config = dict(
    n_layer=9,
    d_model=320,
    n_experts=96,
    experts_per_token=6,
    d_expert=112,
    d_shared_expert=0,
    activation='squared_relu',
    moe_layers=[2, 3, 4, 5, 6, 7, 8],
    router_score='softmax',
    normalize_top_k=False,
    routed_scale=1.0,
    balance_loss=0.00771,
    balance_bias=False,
    init_std_router=0.0292,
    lr_router=0.000356,
    vocab_size=16384,
    norm='rmsnorm',
    norm_eps=1e-07,
    tie_embeddings='early',
    optimizer='soap_variant',
    lr=0.00828,
    grad_clip=0.5,
    batch_tokens=65536,
    seq_len=2048,
    train_tokens=471700000,
    steps=7198,
    dataset='wikipedia_en',
)
Below are experts of layer 3 (counted from 0) of a mixture-of-experts language model. Rows are named router (the router's row for the expert), up (a neuron's input weights, with its number), down (a neuron's output weights, with its number) and show model dimensions 0-159. Each number is 128 + 24 x the weight over its row's rms, rounded and kept within 0 to 255. Numbers have three digits each.
After each expert's rows: "comes before" lists some tokens at least twice as common just after its tokens as in all text. This comes from a sample of Wikipedia text that the model never trained on. Tokens count by the router's weight.

# expert 79
router:154130108137184165139156122161120099110100088107150155133169105120151103157125099106162150088144123135118080119111113119167123119117135152140162125145146101132098161103125146143157132137088144110148116144129109093132155143108157105133123101159097076082108125166163122098142098084136117085137099144088097083078120118122106132154125163120149138146114136155127141151130091151115151123159135093153128102104126146117157188139164094126130101132109148100145148099144100108148126109100141
up0:080124125138138113111085118105134094140100119121180138129077106150122112141141124179108121096137191136117136123109137117141140126096147123119120111172150136183144133143113138137126068126161140148157111093145127152115095153129123103124124120106135115115153128149133129136164149128182111132150134109093124136131134139148154100108168111149097158122110093055139101144102131165103095126172172052102123167150183133089120141147104141122155115115114123155095140125134080167110120139102124
down0:154114111123118141143160117093147087137107145128134116129169140145092080080129115137111147099096108106102147162113158115165105141144122143152150106112140126113141102155091166164138127126083132090139109107121090139160105138162121114140147132136133169107132142169146120124116148131146122111111136168101130121113146136123107111129173096148086155101110144127148096152118089163132117122165117124097133149143107129148130157146123109136129136079166113121079122146129161064151160088100099
up1:097104118129112123130131125100133135124115116111101146113100105158084109065166192143134158147096150079192102102128109114099119149057109113126124126105160108155102092112099149120151136149133114146151088131138129145148109125147087158134131150134143146126130165129173117103097131146143110117116093130142091113115139092123156138100149094084141121076144118167116179158137126106150101150133117114142095154137136109155129132101128146098113137166139127116171115146110131103145138156132088
down1:171104139081151166160127143081172154144115129143151112119089100143083095061113106132118149098155122157150097111141140100133138125134191101135139103178142153145143134128145113117137160137136098104155146128127122125148140157130087109090112110156116151125168138102153094105127115131126107152144126144148134108193103078131110104121127120132136122141118131175166121110161099096146125101127137144136132162116163114127137127120104127109135123129140133144157129174132155163129140134091127
comes before: " the", " a", " his", " an", " their", " its"

# expert 11
router:115124152139124175121161120159148167101094109152101185107148148160154132186120138089150113175114129136140097119111118142142124162091153144180133134145138105117118137108119126109174147126113130144141120168118124125094095131117116121105099101121112127085122145167107160068121107113129130064140132122128161105109151140126171150117118159104130174164157104131164116155116093159126137125170135111141116135149081126101131162085156085135103133135137179098108127100165122109133110097143132
up3:169114115135121089102159099165121106151101123131142170110156132118143138104149094106069093083127149146151113078104096098063127144158141122120131155134156134094087112087073115128142152121120153129114132144151138139127138151124099115124124119119154115157133171146134123122195098095085087153126135147128089136108135142116110109137098145123140121091157143060112152113109177096144124108143078131120125117142106121124139125122128155117125075122104117140143149126150130140103119133118116
down3:145167138086091164176140094185070167113134146133137125196138107108128105156131128134132093094139158130122103149103135113101106127114123142184106114129131116116124156158145116147091113155124158145085116149117093126143136120112129110138169127095157138184164117121112114114107124188111135101121120107126127091116097121110119137132128119127106151125168161117111195122128123152138066167134103161159133094136122135133103128160142144137131112113116167127170131082164131151094142132159116
up4:132145119140067127138151109164099102109137120095134081088142146150118156125135138087140118140146150086122102126147137090106147118131101126174131140107154139130189125117134100153098079120113143115107129108116112103159114120158116127151105106173125090133123149122112131137141169121132121124193109119105124169121143143168135130095139129104116136144121102108114105119088138147166163146109109177131122101148161170129145106138125182137139094151174159165174111111149122129107128140137136
down4:131118090156109128130138120118136125115135143124127130134151173155139139134139124126103141168147104115101124171080085073145111143127173177111137109105105128101111104124106167140190131124140090114151121104118144167133128142116123089078098106114144139097141170116107135089118111141126141152140141171105105123137164144143136162131140201147160138162103125131119171101116125134102151126118167151137128157135126139098118146107139142140124208096128138114094088094154141115135128112134119
comes before: " the", " a", " his", " he", " this", " its"

# expert 2
router:154093151141172156118142096123137180124099122079119119174117131140147118082119108160145107174142135122095110144142096128070125089095111101134151158081121118174100156120076115133119128137076101151103105103164123148111123120127156135083140148117164123142118164122132155141161106090104141076105112129096129156107104127174130184143116084093138112140113111143128158154111111094174138100131113129159106140086114151143110088155121146124164152083140099154115123142120124154133158147100134
up0:149132128122117151123126163159107133158111110149153166154161113148125132141141113156118099161075098107123131094105109162182135078099140158095169104085113114140116140121094123189143112143119136129113144114167162145094120142126148123129124100083074140115169171158083098122119109145121157112127119128116123137135128144122092134171138124141132145135112162123138132094153098162146127125161160115100111116151095168137111123104105100125136118144156151127122106130146160103092118111095156
down0:190105119116139129109091142108114121162152130151139126100125122111114158169131105116138114143084096158163134149124138119133111086105078147092132100103145097159165123116129092164144124125128120135113108138123128156147128190164108131118126118096127126121137162140099098130101086132126128110165081100106102133141114118115150154088121075121111129123177146117152155104104099143122106117168168156165131137134108125144124111146118170127127083056139108163151103124139190105134152171111154
up1:126124120164124114168105159141110100108128162105138143114109143127131168138148164107123120149099170167096195096149127100114139178106136128136152112150100124094112125110138142111156135088091097114153121142093095136136172134134115107125163119134135121101135142106169096134121146111092123112155116136075104120142135160101094128112162135129137162134138156171120118146156186168097097124125139136122125109103141149153116119126124130103113132164157126113155150103144121097156181175158166
down1:180078128128100107121133095106170123136159155133100132154172095140138153151127133112159130136119125106157153099133101087204140111153122112139146146123114170142125148113122122149079156112157158149174140102142127129121111154156150087087156122155118104178116155115123122134134117107126130150117155061163109106106147122170126133117096128204143150129105105138125096123114099137108124123139094144181137111165123135127106139148097101096134134115097107136145135113069106151154177114113136
comes before: "|", "==", "=", "===", "-", "The"

# expert 88
router:170107081123130150145129126154120142155082145105100142116175139100109142127073107129120148156110123092094130118106133128156140127132141128125183105157077098136112131085077113084157152177079155102099094115112128106131101124121088083110132123104127093111097136111130143138095104167109085083123113121131132130078095124098137096120108156083113122168112113095157159092118161163109149149165123096159115118095132174166142167134156086148114130159082154154140105114081107163133129125123167
up0:102132157152187106102131152095117133128087161139129084141112084126112150103068125128130170148137090077144095162115175132101114133133162066117160121146141182108101146107141147095146104133070104094155147115157116141122132093115109157133104131156127174149120104120170083166117135142124148136101134142102122144129114082150106147130147149084170106109097153098110113112105098121135098159098131134097129147143145148153149123125117128131123096144117161156127147179116130142147105154123131
down0:074116116118110140134074121146149166144109147143102095125097140137086156107137141069134121151141094097125131109137150147140125127136077102127159145136080142160121124064091169140123108111131125131107123110117121110127139103187152145080134150089113123122134161154165122105081116150123166164122113142156142125121138133113161143094125136080118121107067097160147098176106148147147078172115108117132147116155127135178152081127104136148165118136115141140149151137106181135103118093139138
up1:164144070091142103159159107108133102175155133135112117096090114103128162123130125135126144120134120139102178114147099119132122116111110130115147148137099153130093103105107160139108148187138100153122158120075160137168074136147175131131116120143153159127164151146107127091105110122153169121101130120163128191134135091143119106122116137115095120135141094153141127128158127116102119162159122151102078176134098063128120121099137129139160131083134101127123120099146096165091095136145129
down1:126158159116155109161113099095120115129132155160120095079105149112113102155195096138081157121113106147126127110159165151083098162139127112157134134094128143114141155142087132142136147126147160144141156106141114133104141133119121152154128102126121172172121129120129140092154129096163150119113150090136141101123116117145143128135140150109154125141131103133080111099113169157159157096106109081157106166101110135082119153110135120145082093149135164111179138100145158143135127108135148
comes before: " the", " to", " in", " a", " by", " with"

# expert 10
router:128165117169132118141133069148139130142129099083119101136146127114119114157102097105116140137126105144133152144133126170159151104130156137111137124137113154113142136163102099135091111173132147130106097122123146170087122115119144119156116117122140103115102162137136182155092114152161102078123143121109086144133127155091102143101160174129104167121112083150102124132137137124138131122143099122129097115068111133152143086129100131146136103155123144144100135114146147121141106121135146
up0:099090106153127137151121107123097185145143100134124102154124178106151151075123125145104088143095132185146106140115114138117144210099120110159134096143129114124098188138135141125141109160115086140128105134138139093121142134144138141153158100175145106131116105126132117114113121168086133135112108178125144134126141134135130133078121134157110159148145145115149111079128076110127127099096094103139163132130115141144109118121112143106125116134142050132118098131118148147121113129111123
down0:126128113104115110094171170099128097136151130152100127114159169137124092134123186106079133143142053101105135142134122132155146139091129090115134124145118127122144092136128108125123132120104144160117151090096126151133114101167173173114146134149117138139162145135108164118169109130129147127073095141168144140140131123132096108121092171112114111133118133099137143121090162126128175127093104129107157118133166158100133136121167095076096134083118135134095091090113132159130113139124141
up1:122134098094120098125125141101100095122118134090130145142089126122130156074114083088141148130155137106117123093087133104169118146127106114142099140178100137150076076139136113145102134112136143132117119118152085158105151140154171107133137099102115132117124177125131106102174107152118121131154142163126114111090087131147129111153156119151113154137125126121119128125124121145119148146144117160166137112130117136140113109123100115128089145124151088130150124119126156131076135081072107
down1:128102115125148128118129147087158151105096158105154133147145134107138158090123118100129121144117145133154116144147109115091131143132104106166159128111075135106115163129067122160140097143179145153095133106098132142128104109126139106107082127089119124114141164136113122085155132151109152117111166148108100103155131134110176132119127120144133119118105104092131118130119143143116116156153114146136126121183082055130111092100174081145130158095128103141172153123153139120105140121133121
comes before: " to", " that", " the", " a", " as", " by"

# expert 37
router:093156098129133097138147151130104091089142098150131127078110162099163192142131069161152100121104117155118116139103118102148111131106137115152100141178123127086156109090161132099136163125152143153094101157117131137146111142119099134119151126128103165099116179166141147119093137104106121109113134090166151152134148103107131146121124164122173138147155135143127119118148096161120113166128070162144132124174090123127096131115164083129143118164104165136131134125149129098097094162124148
up3:141176103120105148123116136133145136132105122105137084124130167120123121146128134136109165093107119109126139132105125125110139152174143086123136107084120147125108120154168133119157129131115119141128093139153098152110142113157105096121145141100130121154143150114118148131149144148183101149106128091167163127116123099118117102183132181106121160147126095128181090100145099089094152145106149128167154089144118135145125112132139111103116102109146106147164136082159109162139173141142106
down3:166123072146102146155155106120113136095116128158145134102178113128107108077108150101099133168118108171060105123116132116121165121170167148129141125112174153086114121103104158122166134119106118189132088102135149111093115146127113161130121102131123146133108113118151118149159151098108143085087122113157127148156170165092109116159157114126112142096122141154115107135122163154140113121144119120132120126096151162114114142131102100128137148136116117136093168129122116117186147083162164
up4:146147168102125150085104151147157133136147179141172078135082148142104123119083096130125123176103106093125135175107119129140117152104120159151110150138111152088095131119179115099127146157127175114136152158121144126118134111135141113127148155164146114124175112140097125124120120125099118131105155143128127120132123140153112118071127112118154110123129123113125143067108142113127119108136139147109160122127156120133111144114086148140164150116128146131118127114138149107080118148112118
down4:133157098136112114152119131155106090098179126134157137149101113123115108180125146109131139154123116148105141146116093137133124114110113165081150113110118137108094126137174092129120092148120100065123100114126105168101159163115125143102112112154121103155144128112116127121150129167080118127127168132142124178116108184126160121131132146178118110168095148128151148111123144099078151146111099145129105130190162109139184133115113061089176098089147135107150144131136120133164105142134109
comes before: " the", " his", " University", " Technology", " New", "′"

# expert 69
router:127106108094143163128140134151129149091123117132110165141161110097132110197082105125168144069155110112094137166107120107164109162135128166133135098171161125126128131124128160128137155154120128100130124109099144118140134117117148091141147124167093120079148140165097110073087120103144115073131119160152113115122127140131152117150107141102131119137137107121114143157114098165143171137169121105145152108117085119132104136106143117153111108126121183082106136114140096126143139103151131
up3:090126132131163152121090121144176171118134109136144166113092154102138139141107143129138147118124152134123155116158140154144148137142130160141129128126129140122099128127110152158158110128155106117153152135125108156115135137118126109149179122161160158128108129148128139101129140126092154143155103146132147134141117146100104148124157101157118127147076130139137115115155112126081125129092153108157169142148165144143115110171093187123154121156108128122137151091136126194130136073151139
down3:151115124129086074169104142123124119097119102120129114136187088095111124131092114126128095074115114132180090098107099146166155119102103140149129141142131101120106119139116153098107172131087094138095109151141067100136110119155110146109135145150089172117166109119112109118142097127135120098134132131134051122123137135129164096118110138112102147148110125082132096136139159142146119114062136130091130088108160136133109100095084133138156143127121127134105069135118123174133129105140150
up4:151137110106150098109151161141136097113121165149077128124110067104112108139144140143132129097093122126158169180089104102121100109102095169116163127116120152137120113150148133120131126150109183098140173111110086157117101142142087150098120147137118134103089124144141138129119152133110164165166096105168130124150164103149111081125138094127121116113146137151126145158158107098148128139140128166097139121127138079133157115158109170120160115142156117116120092120106123128126151166113150
down4:122114130147143115158136183124143099144113153130145130131122128127117120118137152147119149126106134127098138137092143191090137111153113128148171098128090158145095159088109139125103123113152146140101148092160157135092123061103126109094158108116131122119114172128132148114112144133123138111167146101113136137148128130120110121107103094104111068107154100133109095090111106117169087134132144115140134125135082151114169174087169143119102170159074093114135083147153113122118150132137158
comes before: " the", " a", " his", " their", " its", " this"

# expert 65
router:114125172105158099099166169137106102104082146139145149104108130149117155120130101169149121126131186101145158124086133136131160150136130121135116123158117154084143124152126104126111132115146159108119168125161127120175146091145158126162128145134151149112125105142102165162133131128115151112143129133128182156154111106172127171135129099137108120146115095155176104161127101099095122118134126125154115133154145136161153110130144119138159160149111136158111131139109131136109134106125158
up3:105120118161129112116130125112116114167178151133161099125113116102116080107099105114148109127157113081134135135181138123140106107145191129124135124140144137114090119155177102151130143143128130141122141144140093115110127166113105109121129089151122108127148122122143120126115138186112127135134106146114148117104084132132116096110149121083146167151188150133103120104134126122162140118134133147208158121103120103150111145156115166130128151151155147150150149107121124125140158176117118
down3:078079158142142130118100130121163104115173142117156131133147152138099075101163086159129052127128174090120125147139129178157139135131077126160156094093103135118139153137132107099113105137158119107155096170117102110105138143147120145161145127107115105110151138110114118127115107131134121164137116104122180153121092125143146107114147141120142141102130144124146086108096086099132161164107157142110141120133106100156123131105140177151139128122112124125127149111100105119130141145105104
up4:103123137107129125158136118125126144125117086141102090164161099147091143133128143167146108169097107155142111146133131122112105106159148101138102095184134134088114118119104168157112137168133117143116136131143114089118133133111170114152130124134152163147091137165128058154099145135178117145133122143152122130117124119155128101138128124121111132067114128078140097146162150138129130164164116157117132128098153139139128147142122099112163110120163091128069097138130093162146093150110087
down4:077091139097107146126165104087088144158100132136171133127129153157183165108135155171144109141121150113103153103178126119133100133097109150142120100153137098103095118119146152119147130141167111141101128148088148137142127174112135140134122104089162164119129146136105114136117106129092138131128101140123160103147117159141117122127129074173120063128141110113174135110148143140121135086150108163134155125138104165133152180202138096111130116161118088141134089192142155101145106124104121
comes before: " of", ",", " and", ".", " in", "\""

# expert 94
router:166118081146117123165162103151090143106132162139122145083149119133188132110102100130127116115147162124098140125178087103101136135115118150152084173131100079127148153148099111112115142126132099135089089165136128091096140159104115149111139165146095098138135143143109130146106102107156130126132092146138118134115124133104107115139162107145109128167084163087112107152093147121121109106063139118111100135111162126166121101118138111141146104094150140121101131139152148097154172099158127
up3:142153123136129106126135172166128090098157129110124121123136131111131166132126146171139113121142111128105106129159175167119141112129067118137116166108189108086140135083155140114137165130101133111119092114105108107124135115146109123130135140142109123153097148132126125179130131155151120128135149193123110145153157128154114137136103150082178153161137145149125166076139124120110092122150137128178153136162118133159076163133129111106108130134116118090100121100133110126140110106141139
down3:127105102112104206120135107152102153093097147139139135095179089113093144153135140139144140108167102145135125142133106106090116143130143107105142117157065094158127147134140137128150103093133091134106106132144153139122142167141104123123112104086110147140155105149136105119151141117144140122121116080186141113136123147129159122139118129095143123147105116120151144147144163156132180105118129131107109105109143174095189108110122074154130209163135120139117091122103115135153175125140132
up4:113098161136145131140094095066118133090124109110102100144108106083139087135093106137137147096140135108109104132141171113121125131110103146092132084143156142136128135152144089133109122121092101122128133126097167127096157087150140163125120164146121105120093135140064145139108148104152120097086141172093154127154130197109151118136118135125148125144129155153125076135107117106147113076094125144124143132072157105153128160143133153174129128139146128103128129126141089151149133140102112
down4:111115127125117162114133095100147163141140100114111117102093145117114116128118097107148140102137131096140170140112185109158168124142142099138135146114111090186097088120129180124163117156131134117157094189122087123120118137120146096123149101148127128143100142154155100156139135124096101151096080133151103130106188165143157154102095136130142148127138204143172119132202140115136143136177104121124115107113138095104120131101130075130121126140108155110123098128146115161133093118104110
comes before: " ", "\n", " 1", " 0", " 3", " 2"

# expert 29
router:188146172140113138133150146126122102109111164157113135162156148131142142123139091189104140100144127157098135149121118164105145123149136101161126123152155132129180159144138107138133169126080141149160167106156119138137079120105122129134113159123108168128094094113088090136100132115135139169112120156144109175143163113098093188122111142141107124120145162144097164085088158153090114107087133137146110102129100140119146149121125120137112138112129138139138097114127102114113136142163135
up3:141132146120126167179098097090100130150163134075146086131137106097134130137152127140133136144155198105134118117148132109102128161148138123089089127122106167103177086125148131119131101175098118132155127111138103086114180102112122114133119188156131140140158151118101140135137110142122134115145130107119120130103126126171101136124159138129135112086126157146139100135134086125174081178127153102128133145131165103157112136158101131151140144144173078130117120120110114150149176097119097
down3:117163105095116105139128177052094088080166137096138124134156101156161069152123150116166091157134117147128128141126141146177102136129102122138110159100094148151093137143125135130085120132154134107065089147102146083144138145146138116091142165098100179110087138173133127140097102108140121162154159128131137171141132116157132116120105118157134138089105111114106102119120117132149108099127107102175113127058133127125100123152096129120105133131092129140105113135117123118186116110141130
up4:139132111119178153115069141090145138131136126142130144135101142121091090150113097155102147145108182139148048148105137152106172112116144092114114147154142093067083101106145122098139152131112156107166132142156187115113094120139113150101157087103083128174126106119141103107133129152119142090127119119115120104128143122111130118100076146139153112171158071116133092084132128156125137106119120112145167138136146139108119147110162152132158134091165166150091135133121159136154098130116164
down4:147127162134103138152116138123165108108128155101111120146078131084139126171140081118117139129158168106098140136104113124092110130107103093148114124156107160135142187128094156115122100115151121107109131147155109111118137117193134112137134092098139098100104122136062136081110157144079134153100088152119148130156128119149105151151118160147103141159170140119106087138129153121168123085165157145106133136142112143114167126092113149144124160082084133103078101130112124120096134124106116
comes before: ",", " (", " |", "'s", " =", ";"

# expert 84
router:136098125123111109092135144141122167125113120125097110143099127127108134165121121193107158088105151164129083091138149127112133139081069162138141135145107138096089142122133132151110140109156115093163117138128137155120122105111186125119119130152135116134121144126103147173132120126131142152155173120116113116107101135113147141148125125144110142111094128169108133081076177162175135137125104106113129144095111089105144093167114086141075147137100110122098104109123112116087158105159134
up3:161124101145111122164162188145111138135131106133156135171110103116166093134117116140158138138132145089119148087137128144136141132096119147158102094078144091090145093170125108125102143139134076164172161143170115152079178125117138125158166120089132132106156128119096144136134131099119130096172145090162093113138094170081106135130078092113104114135155122123147152153090151096140151112132144119096124151138122109111134096108087148134144110110143156123131130129139157074157146117112086
down3:124091114092111168130145133112128147109115136152059109097101106133138096113086125105125087080166095137086073129127103134141134145149135144116129134119127118117097124104109082134140099105103127123152145137120124136094130100130141135110146164123067150145088146167110110096137096093166111148074128099105144141130117138104126137146136105133110159143122130147133141138116144122131201135127150139094140126140162133162112142167134114124124168101122158096096116145151109148106112167133075
up4:081113151147151133112132118121118127162110160144120052175122175155114132111135108143099113119083130133115105106101154113123095141139101130118106153108093084127108108150149175153121157171143134165150133108162091106143113112136110105112151166159158128153127163152143122171144121120100123179110115143167154143156149148143136139093139108122083129106134168137137123161119180138167173114107071114097115129120147108121147130165119133107094158103109151130140138126151128137137110125116138
down4:164147131133079137139122132133117165115129114136162121099082145152145113092153156081101101083132118131137129097145104103121154123140110128119137156098112122162152150108120146151079100118124175118108128102147123142144132142115130132107114109144141105149103111131172132106115136125132163136146150070141128115174126115138126131130121114052139125117166112150169173182128122112113104121119172113112110104134120108107072161115146138121089103112136157128101107109133111172104129080087107
comes before: " |", ".", ";", ")", "–", "}"

# expert 6
router:111113137115138139180134121141119146113113166137156135117149144119150121161064156141169129142112152106131112125106151141170120130126152125132155131143105143103125113175127129104136150097156127141109109154137143172113104114115105070167166120137084157111163166105105128122120086100123148151184147132119130132148111129116093091088096140172146150156130086142170151147107158161108162154164127128146082120140117155158117137128133140116119103089099154158122095130138135146147126150143097
up0:123134085149065100115072134161146122127080180073117152106102132126132167132140179155098130113140090125093124156145163165118115122134140103112133121155137150126134134149126157131111099144086159110146135109167146132106149111126100160104137136102133141135118126111110121147153119115135124163102098140134117148116116111125174167101155151123151114142156124097128124099112124139137115103174147123110114146137087131120177141172101135079124130131099144100140146130097127128165099126101109
down0:107124148099145100151175138127128156103103078129139124136171108147106136140121149107136126181121131060127123123134157108122112161121159116115099094156142152125148114159106117115184108150137164139110125166178159152146133100103087135167151135149139158104164129107137145106104122129118134147151070135152138090117148157092135165085131162115129139100171169089105133114163151094150111106167113123140118134119167133136136145134152109114131166162166121106126115146124143138145145148114128
up1:132103099126142146116099149131124156119107173150132146104136099144139119116123114084163118102080129143120048135114167138101158109121086080146122151152099100105131149166112116124150090120113122128114185122155117114121126136079105118160119112153136111117144076140082116120091089081173106125121098178151085137152166111160116132125159142178125094120099132127164115113162109124145147159078111117143100128126146129114148098134129089128098124148129107096165113159132129113114134187102125
down1:153134131139107129177135141118142107135158154150146098108154082126106124147149117145139131149188110134119107120105131129085150164096100114113090142136100141161148119159118085162117112081139101133098151106094112165064165150078115167177128136127139104127159147162143099087136139127142108115128126147102105113134122117155110115134131143141105122145076102125188125114111136117140149136117138088117111095138145115129136087116101164157095153130112155105175160112140137120157177121108163
comes before: " by", " to", " in", " the", " a", " with"

# expert 76
router:167172139141126138117120118136140109152142146159125115109130080143138102124120105115126130144111109107110099120117117123163153138125090160166154139139149142150126158133139157165105087103151077068128106162153167114169135126134084124166091154116125103161102166130111145159129123113134112142092139091155085148101158124102129139119137137089123101175138147101108116146113169096151099152104137121094102099091137134166175135164132140154135120123099151154133153141117153169111106129139170
up3:151151101167146117171146128115125177137106119101120115089156171159131131141138123187113096090098144090095154134102107154122136117093093089136108138141137134144130114110133118136134113153117076099108100093141139155142096130153131128130132160134118134129150095127117101096138129114105172130160143063096112091084138138137106120144135089109123121115127144127159123156165137131090089150161123118136152126125167130122182127139158119154115144168092131098143129149109137108100133125120140
down3:096132134102128110129113118147150184129118129117146151106102155132116160121157150174106128144124134080142147113135158122065124111092113126147145124106126115109100167136123105131151148126133125122086119162151139165109080125079099133074087163111102120070122124120148101141113145119104106124142106128118103132176139072115135113131136154122119101143171123124094148116120098118116103103100143080149121124193166106150125132104134110099116129098150123161126148116133132099113128140126118
up4:114119175105111164155145123119093107103130118145149137075145123155117118052145119090172117128121128155142130160178134089108142130124118122124120091106100140164172129111122063155094093123113126144104122092169083118154094110126084115118118130178119132106106145140166148179139139146117127123121168120098117108121132116113106114153134108105119168135138115099086148130150130094126115161144123133111103136168122107094136094131136093120160092137144088136166148166143155118151116110122163
down4:118099110120059124083134108108123129156159151113131166080100124122159128135177118141170165092160172096143111126152115138113136111125133166111084092120137117115120119137145111179130119100172152144159129184127145158124119113175117090099137126147102163086124087145128108128119160135165097125141084114149153122156141103086172140070101092110170169139128144160133127105168138120144133107161137144115110159101101128117156167103129154086147143147134123135104117092140107103117150108079127
comes before: "\n", " ", " 0", " 1", " 2", "′"

# expert 26
router:121117151161186090140117131172151107127178130097120122122099134081159140143129124080112143124106149123136087142134112170129160161098116110110150147114084129132125094128115157172155124077116127121093123135134138141137137101127166133139099144088093106114136141115109109112170131093169141097144154141114141110117120161075127145103113111112106152142121161132134133084138132084096153150132140103105112103139145117136168141141151100162106126078175095151115122131143144178117140102155122
up1:084118134131115124153143155133189169104158124111167136159110127185109105089095090108136066142148120114143175164160093140163086128153115116152117105107166161172111112158116120162156116148134114090128115122108167103134117145117128129127132151117146109150145134159087112118142148130156142129180125092128131081168146102158110088130188141152124120134156143121133135130127152112134109096117101144116116123099096153106168132143125134149151114139115091102117114140079145141127139128110143
down1:089088131105147090181139121143112150119130135144148165126132120127128133168134097101119123098147170115132109101142123158121176071149148151090167135165127119115112156151115162116136129119182144206084114077127136121128106161160081085087115143136129126104126120114118145135105086149184092119095126136126100148096106132139099160105094101155115124127123128119117116118099097160121125105111107143134143108117113169124102099150113106157111150123146106166094137166165125134171092136143154
up2:101154133156080122129127149163118113195124178155153149092103098111122147130123107103167105143112094144172143091084138114146158140115132106126124165129119118082154124167138183125090152080132100128117164161147116145133099145125134147111122132145121112138095148160150107129144118115143099134124096139160207105076138173179107106140124107114145123106136147126128161116131088158108147127125159104159117118127124111123132159094092144125062105159118129113152120106139129146117057143160138
down2:119127150108124124137134119116105147199080157145132179120141127149129109122143138127115139111143125158135126075131141169155133124108100105121142121153113122102127121169134135100100154140140186123140189118141087154129112148181147095094118172147131133156158116128125076081151139096128097118106148107136151117128118146159108096131131124150112087102130157054114117155127084181117139109136145094099112109125145119154113159119110115124134097101185174104145098133127115110113062118131067
comes before: " |", " 0", ";", "\n", " ", " 1"

# expert 71
router:141117149102102109100134105113099125155122132140121137171095131136143156109128113140157156125115163137098132134109120135156146114188104095102138132183153139150110137092141121132104135093135147126138114163146159182165107109155147137150129121136132149144125096158149161139145125182076152152155103152107159130140108142120089121163132145169142145105133108162133112095166111054100116097115125154121147133155104155095114073120139116135143129138134125104108121156160138130090083092083097
up3:140095161131165121093125116125135121125146127099143097112142144101129122125101133106115174120169132148132132129129137138136110071132123103127129116135118124092156125089143107121126114127131085118112173142118141136154149124109126094152139130152126180157135123138122120110117166154131147125165105161099126144128124119106164113138138111141147103102068128132100093145132094093102098144116123087159140117142075149153120079143120096154117151128077154123176148152141123109117112163130148
down3:127107133147108130119127146180132114108069174141138133087153105196133116128156171154086138106103130144134100131129093104123174130143143133153115136132128103153134114121141161120118156140099110120138086145137118150130109174121139109112148113168134128115156131103127139133138100130129142099094177103150155147150144098160126083092116108073090153147122194135119110115139110126157151118144129123140133140121106099132145168111127138107094125113118161162108147157116140155116133160155130
up4:106134090104123141089177136135142124149104133088128136139142091092116103152135095118087121125117128107154142136168086162099114124140147083110124180173116136117107113132116082093145141122119132166145123121138129097137122114157124108152134158173131136106145164137115136181119099123159147137140132178075099095103161126130148127092138120105122124128137181145124137118099129160085121117100098176095103126114108141114115103124175105140160135141104076142105132149150135103125088120143084
down4:127115116100163171134114112125146119145079106121144109071111095117122130131117164101088086114123096116113084136154115149126103116131128082152113136151145109151154183128109097144106151152128162111133117101140103118151131149148088119141128160187163095126108159144108138134094130135098112133134120145097095133126133098128182139098173136142144180148125116097091136123107157167126155100175090147160111138136150070147103131091103136136171139134137153104121196097148138148159125157118141
comes before: ",", " of", ".", " and", " in", " ("

# expert 57
router:131092145112121156123132160131155157130103100143122107148121168142143107130135093136142116145090129134085138115119177142177126108118113180145138123140114078151094131111167116122141151110107100131127133097090152134101136095151143123122122117168096102113133115105099169136147121109101141132140172140082139158124101111126148125104125131114118169112103132137130136114132186112132154140094077098128168137074161113095122076120151103149069103129126089134096105155131115091127169110145150
up3:151167150113117121134137123135095122133097117084155107129141132176103086112177103122132122129113101167157125107109060112125138155130118117153145095139140113122150141143097115113130126068133138133104142110126142132168134142128116124101115100121175145103127116084143118128170112153103119151092088147098114162121128071104167123147120146123101111112158124136122131131113126124129098125144145113104146127132105079129165111146177095159099096104089140103080136141161170131145153087121097
down3:116120099170118130146112121135139117132133127209141120102120126129098119169141132161075086129134130128138107141124119145096092124172152142157162093119128115100139165127111121076114099122096144118108120151136144122165126068116138172133098115130116133144134104124147117161146125128112127094126142115103150143130135143076138065167123145147161152101083152120166135095103085142103143109089118091153160145136163146135125110120128142087157113117148145142133087068101109166131159118102144
up4:076131164106120163129075119127134136149148112092131132147104162156116132104091106089109146126077090126144150159119122129107093118142142142120136151139155107119162110130180131135087116169175160166199158149159130097150153117104106155151131149147136176173116137150125137164096128120167106134135146111069113134136146101157094134123118123104133124111124120095140131091123127120124114104146100080190102144138140098139119139121134151131118116122125146095125141131137117110168103131117115
down4:129125149162085151126138127110103115141078180177112133159105114153142132144115151122110128096160105093173148118145110196119132148116146113130149127143140142114119148101114091121160122098113074116157114101128108121165123136116166125116102078114157141102111156111127148130089105124116098125175141084123166161158134096140106162134096096144073102140125100094166159142175119145151118101100121162143096123134076102145120125135110113140103104130127122133103141090137121111123123170141125
comes before: " |", ".", "–", ",", "th", ";"